Experts of a small language model: vocabulary 2048, 10.9M parameters.
Below are experts of layer 5 (counted from 0) of a mixture-of-experts language model. Rows are named up (a neuron's input weights, with its number) and show model dimensions 0-95. Each number is 128 + 24 x the weight over its row's rms, rounded and kept within 0 to 255. Numbers have three digits each.
Before each expert's rows: a language model's description of what the expert responds to. This comes from a sample of Wikipedia text that the model never trained on.

# expert 19
What it handles: Place-name word endings
up2:124124093142140141084102056153090122116143113173125097144130092122126102106110109108140108160088163146161115125115117091139139160146122141124131135143182136120099096146210163143130118111122130158125114093127150134141119136152121108167154108148130103090139140131129103121126134091100113137
up3:077124070085121115125092119147137113141133130106130164146140126133171087125135094107172161129111124120092126106124166142141138136145129136164151169146174142140159161070150135104146124165146128116142151123130123077131142140155157124132141093110119108128113141152119105091152124075157118142
up4:132148122139108129152074119116094100157125172127134134111147104158143128079104123132120138136120128125162125144129183124075111108102124112094114123135147131081166108159141121132148110071086136135137105132165109165152132116112139066107163117139147145163120121155103108106113167150152121156
up5:118107155131108143126124133121097122140133105172127124118124099129188121127147096182118124106121168132086139125128113171094125166157137103100146125117146156161085152099121126120120134115143133102103124121135143121172116106137124100125109161167098105126110128163167126117113132102115183049
up6:107171146111143145099114160121111109143175146116133115134143139113100159112103129122134206086136085139154110178117134098106137098115098123141116152083171120100127148099145119147120172117124131145129120133134159175114174137125127128134111168113096138118131116143152119107139166101150159166
up7:156132136148128137138091121129154180176143138120071150114122125088119124133142126138128181118155107126129125182064146107109098128107141101108147118132145101127158139127149126149140122144109195099148165124090151120117134128126105130140160081108129151112161118108107121127116119069141149146
up8:155159094181081156134108079122132097117119132118133187149167132159109089165121110115113142130128128130103117145143167103124141135076125097102151091135131142138108114121140114102146110155124129134133150096096091114160092122145117115113150162152130091152152158127112135131116122065151115108
up9:104161097148151162088133121081122126139146139121142151167101119113107142130048129066143115109124138167133095173152117124111133152102166120150102135126129121162112156099181143104141132110101124092150120127122138130122188153123097140109140107157139150137137120132148120131104114138101092135
up10:142157132140141141156112080171127085169149108094124186060108122104135114148141086141141116101136160148089140159120140161119117146154107101136125129106113079139168150154148096102133134115155111102111129127107153103117132128131113131095128135132100092113121116126133119050135133128128126137
up11:117136129138124143118130131089158110134129108110139101124116132150108143150173099111135119113147132098152058107141139144177116152145108139134089092089139109145092133125153076163113168132154111186156096141115112110132177126134128095123140138131194103131095107096095110115124117121123140135

# expert 34
What it handles: Title and institution fragments
up0:104094150131108141158083109145107164171153153147137155109103083143124104120150136115117137147142138131102119132085112133165156133101128130108127071121164111130058114129132155134145105125141147172120140135145124119126137158155098080163133115161104175106140099117108138097142118132136094170
up1:146109146110136148141113114122176136138124125137069134122133109152079116142127132110127130112113098093141104112109102107120101097142105112104100143180107111075122185148118106137154161118145125144133147069115148125128134137100117103099158127130168116128197141117085156172131121149123150115
up2:070165127157130135101170112119144150126087123130114149127129113135094139134119096093104123140146174095136123137092080137131136084130135135129113141128117165108157146124183141129120130137123114129150127175080107130132111138187155098120102122085105135138120138151143089163147128107154133073
up3:169141145120104148120153097204104142137108140112131158125104121117119138150109145115130141104129118144101112113089129132079162109117165114134123184150138148165145170091162130137162096116137103106136160156108129161132084168141162107126141162089123125135127142101096101109112100152145137118
up4:134109101108112134136141111152131097101135084102099142132173146153145122166151140096107162147101077129156095133147077161132107181128098155139136124104187164136104126162102119125136090118127144139108136152132129106137150142147114132112122108101128126131162075158133141108149163157129110083
up5:156129114094102154197111099147143123127124121126139133124146101108114146120155148148112139162173124112085122131132139103106158122090132079147115145074136085087098158186109100117113104140128161127126146139154101162128149103078127145123118155131130124136172150147126165124134167143142125125
up6:117131126104102096136113144118144140159204172158109104153081136157151144152112119123126147148155139133150132138103109129074110111160144090121120115149075128135142112119165095153142093131128159173125112102160138157085117144120164120138118135159161107188138118111115122109110128123146145114
up7:128109162105191135097084114117130104136110111141122113153094149139130124143125126141089088124188148153138132084099097141183161147121159127136110155132143140131095137116133111133116046148137115127088108126135144115122111169122122143150131137131143168107112145159169148099131151125108104120
up8:154129122154139144178128141132182145139185127150091157107129163105107103101163114125130121115181111129139119146105145112113120140143094090147134146131149139148162181168147121131107150127124109128183145106114101110189109150082127164132123123125129147111170086127128110143119152136121107125
up9:093131097094159105122123128102153120146133170093108156135141119158121121079155114114130085105114151120169123111178126145111110081155096155128087117128124133187140119121142146144167169096150126137088100116150133127152116097118125123124125137100071114113102109161122160104128149132111162119

# expert 11
What it handles: Verb and adverb pieces
up16:118139130104132136100120151141174141124150101164098145131156139113115117127137145111092133099157132147137123099141109105106136110152144111182155117109114092102164087089145134093076149146152133102129187131163138072117136133101146149139103090138114127125083144130104131149191103130127126147
up17:131131133148102135151116155135128118125120117155095123088146070163132144077148122100094101135115175098169132171132164137106107148080160140129095096150139160129072138162109077134110106107121140139144153117139116130130121149136134131151145153153154165145135153107125113110088111090148150128
up18:087155153130138167115074149147138134109146132103158138137169089098125120136134161173116118138119163145120144080124113149144083154109166155123111140100132143165094098113124160130149103093099137112132146140127092126130153101101191150165110151105155125128142101148145124121104111165108123134
up19:106102117155126129087206148141116126136136159076129119128177095156094092152121136105126132128127097144141132105068109143086110143157149148121115155062125139082120115107128128108105133105148173121147115140164134135153144164123121110148138121171115130138143115148144115146123109104118155139
up20:126129142122118143148093115105114086131117111100158163096136139071100163123114147135103157177110182152120129125101114104125131143121100145127152152120150124116166137136119073106110103079117099153189112132129113085137133138109149127112131094143082119142112119168125117151154123093146144092
up21:136141090079143156119086134138145116162130141121136126104108134160137143122154150111117133126154131154108097129145125117121101110184083127117104140120111116118135112119078112135129167124109080118139140118122112143092152099189104130088106110113163147191130134149070120135134155151151108171
up22:130160121102139155121135164146135146122132146166102164110116136143119153162126105124145176134097156083158117109109142115136136141112106082138098179154144127087137158115149126151100171135173173120105111117154146153121154142152150097155142104125143136117168168101109135110076147141134166120
up23:113132104165135090139184129127134089141073114181122121153160138135144089146106109099163125120105130116150165133154126095147095150137127108117129097111098079128128131135124147128139108133111166081169097125118093100148074128169118109137143150111114149125146141113082131113109116101107151127
up24:173166068098116147156142103152145125169149118079081142088127129137138140101100094137145110147148116121130128122170099103153123118172112121144155146133143145137108084131141099136130150148144096126122156170149145134091122121133115129165098133116163129149110194141150118124120146148147152158
up25:105125128126161133085086151129168144084130139168148146156148113117160115169137141151127082164153109137130136117114112115139154125131105159140070127098131163144093115125146139143148131112130123102155111093131137122147140126089120130060141151117136103148145186158143138144164157119087095132

# expert 16
What it handles: Verbs after subjects
up9:140135114136107105128096078136110154116134103143116113132137085128131136106075117106070100148184074134177138090128143142145068098143126125145129169121140088111108113140120107121119119106134098132101103119105150150143090127118116105137126132152085110153117098138085095108124151144135121100
up10:099090131122104086122097083114139143107107117157150137094133143122102143135166128139053120156137127150115141105142160112158153131148078184137127131121136126172133129141108170112120140143127129112109176169118162116136101156112100142135114173141118122146083138114132098136078147112118122121
up11:110106118101096178104146139133136117185166135157098157114096093134139127120154121104120103113127167145102106115152134097085141091163165109127076148100114124082119107133132118154138138123139141138134110131182130136139112154189105156101099144101162143107135127108113096132126117126106098151
up12:131210129125151097130138162126142136105094118153120161109134173143122128142142106134121111173109149128118085124158137126133125101131160148106104164092098126157123138155087121177158121087128130102119146103130096099111129158150097100145116113126121142105151135126162161173093114125100150164
up13:098145151155101121184116140147135115124178172131143100107131149152108149121130100128086105142130096101126142114124137122133094137153158128110089149144135107157142152114152156171092157142112154123091176092136095157149168150132142098151100124124090146128146134118076154111123137127081109117
up14:132127134160118107149082116162142128167148132122147155119142145178152128156125112158130097132093124148090146127143141143102086129099151117155153103156117095101118139164125099094116131156178120105175127110088167125131121158130130101154124138116101155122139176079098103109146121142145114082
up15:112177110080144117151124096110150145119134177104119140146133075107118087132128100129109135134074136113143159166124104124176141149126149112129148078150121140146131103120148084127079075104137100177132120097097124097086127150124125119108142137136130085115113115113167118131131117109130110121
up16:080140158178110160130125115107124150109101106113117147145125149111169177128096115086123125182123142107136132127146134138151098138168144155161129126111125123153127127150129121127136122106134068104141123098108116082118184101124119102113093123144157137138157126101166156104141101170118108173
up17:114097152105086108152147146144093147167098122127120161118131145157171114124083158130118177090099115167120100106098152124137113077086124138108082185122125147109145121118098138106113107122113156119134101120157127114109108139094151148129120140126111103165163119136129156116170090117124103137
up18:104116166120171142108141126118127118111171110158142113144142121131116104095120100148139084117133100106119156127137163079104156132132129117132117121118161101148112116105158166160136147135132125090142131140083112168172148075098104138127122144137119117192156101187093118112144104146103157130

# expert 44
What it handles: Periods and decimal points
up9:143131160164155177143128117143144102148183096115123125153086106115127137105135136117100144139117122106137108149125072137115103136171143146134125126082144157128139149132097122145124128123133168129129134140120175124136177143067093114133177155160147133097099160132148126073122142113104097148
up10:127130137131152105147141119108147085116160125162165132137141137131164148126106143111165132128112127099188110125130072159132154115123136077101096164137115084164100161094129169112111132112129139119141089127133119148123127095174125119105106126148184104145096093121168091135102141141136146128
up11:128123111123131101145164123086141117118118130129148137123106159150117129125158143175122138076146130135162094125154117123102116151128098092107114094110118160113158114102110082092163114165123116130128123107178113117154118137166071125142124128194142086090119153100116112164102094124102128122
up12:132106083136174165077123108109106098133138129106156183135146098120129131087162161138128127126132122131138135152151168101133125117094152142098128150098135128162110159120092119137142136097132128133172162139135132124101137101096147151177081145144187116143126130106123141071140142110136097127
up13:134126094123137124132137122116124168153176115116112139129121088140085182108193116093168136125118118139124133138152093133120120107143144117121142137115106175186098103127111169156158117099166106165118139157110143110128135111126108154146111131099144123186107087111114162142113144133137165147
up14:126112160160153138118111129156140116142073112105147146113133093159137114108162134092191165144169131114105135124123140102123146156096144127105093136159080122114096126144149134116119157121163151133152107111157122159074086153090104152115125127113142097129116127154119112142134154096184144134
up15:114136179113110170079135192104118148091127124147151179145157144107107130150118126166128178108081142138142142120135118093092150119125113101124120110140102073138130135153122141148095131089114135106145135139146093147127120150100112130129116165085090086103125136121118104114166140127146138131
up16:177113111135087168095139125108147126151121132134145197169146105110108099155133147139145143155131134119146122142126119118076129160161095127122123114116145117137116152187105149109161131124152115109196146114121125094128134158111143171139113130134106149130126129170099121161179115121159124100
up17:066142122107104134124119103107118163158160099122158151139142113098158108123143127105121095068155147146151108125133133115134166102099156114159181118144102105143120120109181085140141138130161116137105139150122081125103178104147132107135107129107115097119082136148174121119094132119130122138
up18:132106150117128118119154179102154101171151134115124166104105124124129132152130142133097175145146105090129118116062147156106137114100088130128121134125074122111148158133109150120145139102148107089124074101135121097187142118120136125110185138154137111089129136138114112165138142107147158130

# expert 35
What it handles: Sentence adverbs, sequence words
up0:097165158130151126157137105112132162165125162123114155160143112110126151132181113132133105122126097155096147081107091100156156073136139120138168092119099128113133182139140130101143080135125108087140101133093117134114141113130136111132114155147141129119115151169130095143104103078111137097
up1:129126132095104086103161103156125121135072105094128140115142088100100113096175160123152130112149141122122131064112105126121132129126103124132098150098117139156114147118157111109119148170154095135108134137172133087151128113122149102115139107130104165129100081094144106091095115161129136088
up2:153113144143142127183163141090131072153146165174104143126150111136138127127148123159111140124112158127117151149149103112117116148076089086125118130156106144118136181130131119091136135135124137123152181101092123136125171125108087123151104072124133109111115107135112143156133144153174160125
up3:118145174133154121121160071159136135169061084145169142142130133105127142135130115105136131117099142139123149144145143110112146164159125135113103103095141098144100190179105161160146103121123126137130141134104136146166121115089156131138124133109116142162141112098100120173160146130110159127
up4:126074104173118140138142151113129110133145123143103175155146118101121172158152139121142099054131164100163122127159164119147141136113126146118094140110140084144100135131160118142121156082145129104174120165164120101109130118179160132132105092141127116150126135123135162132104105141133122097
up5:105149155104132159103099123181122111119099139156111148126124126125123133119154099117114108074098133120163131151080140185119158144154126110124123161097090157129135111113086125111085129184125111149121090112085145122134138120103093127114168117138137101133150149119106096130145090082101138114
up6:108131139143130165135086099148124126073168128180119094154144149152127114132144167108144175149130151148142111112135120137119150111139118079134085165101158097095117102128133092104137118147135107147169129121106069156120101130152111105158135126113152117149143144119117136095186114109121096121
up7:112149109106091145137154114120138150110112112131135115145130116118159103117119125138105151130095178143106130167129147117127148125103133125074138139128130144088101151093155128084130165162135121113167151118141160113108165132149151090102124125084161121123165066142107137109104070107169136091
up8:089099120150102121172091107145119137083095121165130152137147139127126176100133109142117081133141098107182128139127160149104115119155105107147141110118153098124072134154137110115127101090132096100111112118165186118120148116097126087149112166152155149129120146169128143117137140127147159127
up9:134168150114142151125104123126164116118097162116138134104130122149117115094123092099143121112089116138136155133092162118116143120127134068118099136081154134131105171094153125128170135112138152105138168137138138159083148159151142148092174084175130136128135095146170126142113092141091138116

# expert 41
What it handles: Letter L pieces
up0:122126110157094163128128118131116141154175069119147155111125128139124074132163145132078159109132103151138147120136107102127159166132160153092110081145145161120164172126129152132142135080129141127151103109151116114132135139156113147136082149110087123160145099122167136085116130142106097130
up1:106151128135140118141126116103125129098111116135160123163126101111171150120167136135127112162142115096123132096114095164072124126127133088146115068148111120139096087106111080119156156127122085136140131090162118132107130163105147112117110089115126135136123071092140102140103074118138148164
up2:125106109152106110112104114135134136122164141141142085112071113101157166094128148139102131101146118159095110133094112113143130163162102113138113091144116137153101148167093127113137120131144116103180120114156098117171115151091134124127140114117117174146154099124195138114109156108112168101
up3:150096159115162133135097128091135125101156095115142126116118105140122159121100130152118184118128148151120123135146126132152131114101104096158092145142151159152150146133098139086131119116088113104130106078143135101133081106101168078107144101171117094135166083136135117137116101144101163101
up4:116113117163119129132095160111106136114147130126123128166140123170111113146117110115103164139116170122146166090132146153103081142165141159077166102143100132066083156146144146103154098113117165158114141100131116126087108122156129124136163148102139143147143127111128139178151092101129139142
up5:119146117139114153106152110140212115149128133102108166140133134143070089143108123157110085097140095120157079092090141101115137138103148117116152109123170121134120136120115131113092134159113145127157132141121069107127157128135138142136156098135164101099118115128137131150141097167089134139
up6:158097125179135150137170095104146146134149128107146115149154111130110141112129104143179139100096108120126140108117085128159110126193167130108145127149111164145116131089111111125076149164115149109149097104121133132185133146117118096126124161105095075123124130115166149131146157123147128144
up7:116125127144129143128125117132117136163125113100117128096115154106170171115156152132086107147099134099092166111093084098126127125132131117182136137105124098123129126116135144153163133166127106122166167107130126112162063131115089144137187154136118101117116116120123092129113137161183090112
up8:160105121137126127119120164087158105118154121140147137108167149112140090113131131120139148092128093145142152089138166130114146154147142120147147143123110140176131095058158100125108135106133089113099139156124156101142049176114117139150133152121115099138145110107175119124142126115097150127
up9:125124114101093149150118122076146117170110103115110153121140134092115111151126132146124131173200139125115176099137121107181140108162163100147124146120160152134164113120128155105092117122152146088114146129140155132130137091112181142135130099183152127114155136139149118104106106139152153125

# expert 52
What it handles: Determiners and possessives
up9:119096155136110147153158125153123168131169164150127117157140169182102156150164121162128091105136099120137137164129125133158121100133117133142101104133146078121116121108118109086145138130070126131164098108147080158154107119157143095112145120130136100115103094152158157162141135151140119154
up10:130131145150161114088109143113137136104087149098111147129144130168128122133099121152118112102132173108128137132113114104157158146127113154157153122135065143131117087173107178118136097138079135111089119096150135109110111144100162079146107176118161141150140129128115090139143123095110126085
up11:154105134136131123143100108109121132094105160113171155106184145171117121155117127118126077112147134107126128113141097158115146141164102159136130110101098116091090111110078140125109132118112126138174135117150070130125127143109176088163102127120160126115090153102128144099086127128101112104
up12:135165176094096186129144123118139124159164103092127165138110120142142096119172106122154146147072132152118115098140118126138131128155146149108122092129178100151148130117122121156145098143098136122145110135115144120186137093116120147144163137137117139113120124133148115135164129077175160169
up13:175148124141095102124118115115140141093122136090137135103142158141107127140162134156201129150105137046133145149150136127135118095162112102148124136153153105117102143146142082124114128132136134124125165108123126103090111147177151104093126139128132098163129179146098145117110098155160121122
up14:118114123149077128139140137103177131154129135131132088121116118099121077160166162160153146113150121097141137121147150123161114116153123091112153095160134154109144123172198122146103099135096141139147132097136123147154166123170159133153135115119115156134137133131150101124161107110063122124
up15:155138163138127126114122135155139169078084133095144082173149178077113138139121123134142143134132137130131099120122128130152079154169090134190101099103112142150131106153122128145132164107130120107104137075153102129101141129102133106158169125148096107132164122155132129133110115121129148102
up16:118183073111152104146155106162153140165119096120180134128170126140103131125141136118109134124126138141133147129148133153168135151089148095131130103168155118154154129139145116171086119159107169120097161144090097170087149090142110115125111152112133110148131101113116104133130094113129146100
up17:091111145166122118166181131100102136134139081126115139094138151109142139096081127135115163122138138101127122122148116144134136145079154132071132158162127125132147138122111109132144181141082123116150137141133139079165164143078113130114119115094135149114136103105139100177097122134099113158
up18:149145131128136095154148156119132112122091121128148096142079146149090149153057105130125100116100137139120152143138157103102159094141093144134169104172112108109140141116153124125133116183128093145131136136160175101109153125121147135160158128127126129140125118189115091102108156128084137116

# expert 32
What it handles: Word starts and numerals
up16:150114162153108104140132113134120124154172146119099130166114089124150123114126095132123114152094126086132173116097126123116128097102114120139087136096139138136132158141157120099099146151067186107143128170140131156118123133106095147082114182126151133098149127150175083121121107109121141146
up17:102131124155139110123129116072147172173165150127118150109102115138110142136113122134107101104128135123114086115122158122101092135116152196150144115100107130089103117113209111121150104169132162112149162150116124165156129133145118121165102128114140087124128128125148105100136089123150145119
up18:141084101163107123088116130138127173160106109116145151126130143137127127123143090094070155082185149125084099135150123151156104142098137075116142095122141102126124146105170107120120093139124113117113117112134103121142104115143124128153150158096162150119112092091120136160155110147145090123
up19:098161151142138160087169113089129134141148150102137196124150137124151133170150154149142106116137110113143120150107129148120094115150113106146151114156137093162110147165097122113156094118142134102102120133129131125141116128083137116156122142111077127130108071188102116128116107089100142102
up20:203147141095131128155114135113135102108118161117121120130126141146097091120139144166170132126155155140170116139101085086134117104119167147126096134130137162147148129109137119081093120113116152130127106089080168124116098110101129098138109139167144121127100087156105129113120163107143143167
up21:112125103141089131131164138111135135118110134146140158135146110165108132159134097146099119120096140122152088153091090126119170085147098127111089158097107174116118165153104144139138147099121112116123158115124137078135143137144138139139149101161127122134155126141099080192175157156114163133
up22:119149092139158159116131105091124142177130117117128180097151142100110104124157130168199128151113104126147127134146141088097121118099133121128134161091133106123114110133133117115098154099146128188128106136141115152111130162131120095149084081096111129169121085100127145157134134140159122114
up23:143151148147169145144114109113116062136110118067142145149111133106109150152128101118147128114098162132154197125133151134117160138128093166074099089159133113138155169143155144144135168162101135108091134153135120158115104120124126174098130143105124130157132141138125109120153141129155132146
up24:136135196156085120113135141161113094160123139097103155142127160155103151123190112101128147111112116150169124134103127162115146134166166135141146126132138100169136172149106145135118142118136141113109112136150090169116120097122150117131117107182142135141153106158110133126097094129168168134
up25:181197159093132090124114130108115134148100173157159090148124120114128187117149113166147160133156102116131154104102121119088123155129114116126150150120099114114136151119104179170126098118135121141127152139120136119149147111142136127136143131128144127122112100073121111157169125143123184124

# expert 47
What it handles: Mid-word Latinate stems
up0:164141144114147136128088069145105147143125086145167124143101109120081110124126100136126161174126084142103143105133156138128107163126123098155156130126111156108108170121119129105110111092193116118131120171133106144103121134153101118147119141102111147114151152135076169117121131125113087165
up1:150121139136138116090137144149174116138114122101127113137110119148141149139150131142087109107131126108112059145182123155149120162126106126098148125136138149099113184154164129110101098122144142116166130131138126105093142151142063135114124106127178115096109120157160108079103138166131163117
up2:081139081096179153139117138089082140128123152145128080119175147146143115112140126090105136133100171140116108114130132121150137143138137098122124100121146100158140122085152104112080095108127134131142164123131173134118139112134133139089096119081121142109110106166102134138123159189114145121
up3:136153123118143139126129108083123147166151149132166166137083135096119167125120091069116088163131102091113116143128121173157137093170129095145154135162099106131105147118131136130144099171131144089145159152126122109099139141143100160150102133138107162184141098110119120146141129113129111107
up4:134164146114164161141090110104128152120078172113140111136137103151140106142121129123091146145180137087142130097133134131115117100065101120116149146127118127072135137098126088115145105166101137114094126114153118147112123096157094111122141104122169119121153139113132077124123104133131184158
up5:127180140110131096135170083125142116114122135068119139122115120125106167142117131131103135152112090052120123147123096151095117110175150158105085130175134091130125140111152141130091127126137128121133155155099163102121108139127125103094137132139112109168128107106100096119148116116096082127
up6:096132086101129155127102131110136177134107103125125134123098105156095097138121149177126178153125142152139131138140125100126136150140131097144143124099094119131122112101093096117179155111104134146141142131091101138138146148087144125145107105141172129168110123095123102065130187162116128153
up7:119162128104124111118119181117108113118111167125095109090095093129111158156138134169142135131152124133144142145073152161133117128130130115123132140139129113174096162121141158149157095108161136113135076119115152081154080125136116089096134109147085122093118104151131125160152095148113099094
up8:126123112117124085127112131154115112154111151138137079157155111133116140120125098104084133091131099130120161097153146126132143120125128117165107102106114115170144160113160142126121126124086114069136089134124155157107166143150140086128125111115179145111146106185123113184104162171117109126
up9:156104111148099154112148140138120137076104160085163095160105120145114162118118120120120130152146075095130094145109111103118146176128110115158089118084150109161103130101123110141117098117149153137148151123109161143171112109139130106160089119096097141147115162127143095128160107090146146141

# expert 8
What it handles: Closing quotes and brackets
up0:171124147117099116098116071124118138110164110107141123135138085107169148112135111076149120101091129139130163151108164167121125125127102094137143105101134137095137123123123129152118106109091164107163117096173118101128082117115122136093158126093142157072088114128136130162152117116122128158
up1:117107110138143142104097091126144116158119146107120124156102158155144084162153143128136142117162124165132169135127105093136117119129139126134142141128117139153103130145102119116106057156118173118124108134146148127110104149160102063113127135092127109089122131135061118100115094084145150168
up2:131121091115149144159129163137092118147124154108153165126127166106088161113169120180108125119129113159103075149125078168142146114101171130094098152125128135103144157133134121118135114105132138121112119103095114143134112094166125121109118127086152154164125146144142142148154097134145194125
up3:112134096143102165089136149143099108110143101143070110137119108129115157153147086194139170132149152135144115106133137133128128121104147133144116095099174141106124159136154125090128141150138117138114171147119119095127169113133134086140136137119182147103117094101086138109161123147103118175
up4:100097086115127143125116082134128124100149117118191136128101139051125126131128111156088162119132117133164101157167082132085105128147137144158150135119168106122130163116105148154142097143141117151144106089123133155086121131143125091136108134140149111125125135127120134115064126104166141119
up5:086090136122110179097147132107120149148175145097112109158128126137140111120150132123126132155151153138126123122111080164128098160114149102174143110102112130144133125086122170169102125103128141099156175093102129145132109164165100155125155160142101115076153134101107142105134136113138114091
up6:110115151140148114054133116146152115146111136136113132142103129108125128158129169090116076159136140143149148158116134117094125145130112125131133170168171119138131074113129151123171119171109148132138168136130134138082135117140111131162121114102111109122121126149135161111149182113138118052
up7:125133140105119112118113111152138083121089112114151112126122135143117121167164088118074117116156150118121155105156139104087104109147119133128137107074109088148131154110101133144079103147100076157083160164102094144112154130162131143157094098119123136120095140162117120132138093136139155108
up8:145114137075161155112161137117130147151133099078087123144138118111114148135176109158109105143150160103137160109126154152133090121137156087171133140128108118149138158120125151135157142093151107096106145128126081090121123142159141137149124123175151110128116122133130128190109073136158157128
up9:079132097130132099109090118087106084161119131140107120145155096132136138158121091152060136100127109152188108150136116126142157133149137085142102098115105119116130116147117120124134127084145140088147173124119145125096179115114127110133142115130146102069116122132119115136123099138118081146

# expert 2
What it handles: Word-final suffix pieces
up2:124125132144162139144104167063093105153124104127170125127120136150129108163105099095121157118138138105141133149099151137153138124163103160177116091164150101131149160097148158142113165117174141146159131110150131088125135092136144143112157144106145119126107088139172116158133154142175133126
up3:113121122143138149146094103124108110101103133101128137143162158139136143142112091135106102083156139132151105142159109099102162120161112142122097158108146154105135142134127107107145131114115141060107098153157163091132100164129128133170128143084082146130086147164133111150138131114174103172
up4:125125097156167160158112099133107085150144112135098136157136135096166126197171108116119106123121124081117145117137107149143106157145132101099155129126132119151165113168119140115135132081124162111122112117122140116104158115121086125130154139126116187143188135131113153133116133128080165117
up5:163132156092088084126118167150128142139121111105138156149167151153137128099141128125144124140135096144151107151139117150120147110129128133093105153135090155148150102134156136134164105109085112111144144158174097104173159127124135167082176178098125126161156094160135118155111128106148128120
up6:142138173107100139133130138200133075153094155117093081096113113111120104129125146153125113142124161125143112116100123140100133111177135115125152189130100155139079145074161118137124152140131138141113122146087130077144141159135109150095117131136165106132108111103115136129114135132157115110
up7:085121093132109115114179140118131158118142143161149161107121099139106123116095147160130112124140183131128124111110093082144133106123132118111163119107137140140092141115152142105107139155130161092145164105126144154152128147105138087128105152113120151139158125211110177111161153118092129114
up8:138107125155131129091079122128136104140103069127139116083111144124120161143136126158095154107131095106154130170122115145094101126142091112175118100121096161145133151130132124154140108124145140159123149092103139077101147076137150154096175154115118105117164124113168139117102124094155134136
up9:130173080132146120130089132121184141163131104147125094134107114121144115133145124117139176142135139155139164138134134150108167076120127165141141141133122095136132162147115157155094099150155176131096120119176153092132115155107113128142126110128170130152120109131110168096115099144140124066
up10:143135151148164110139161132129180107151139047153165109143123122111133128122099111164079103115148143141111110116076113135160118162129121124132150108108135112144135079143148159108128133093100144118152166107121139141122154141082093149160153103182134128137096115162132128149112117136140129106
up11:091146119103107146116131109079107107154155160113114122134149113136086163122137114168110145166121127109101137142171072115161140076125145113148141120129109112172118104096174089122130126138142147135179143145154130104147109124099140138162170141097133126121147112109153133129154103116152174165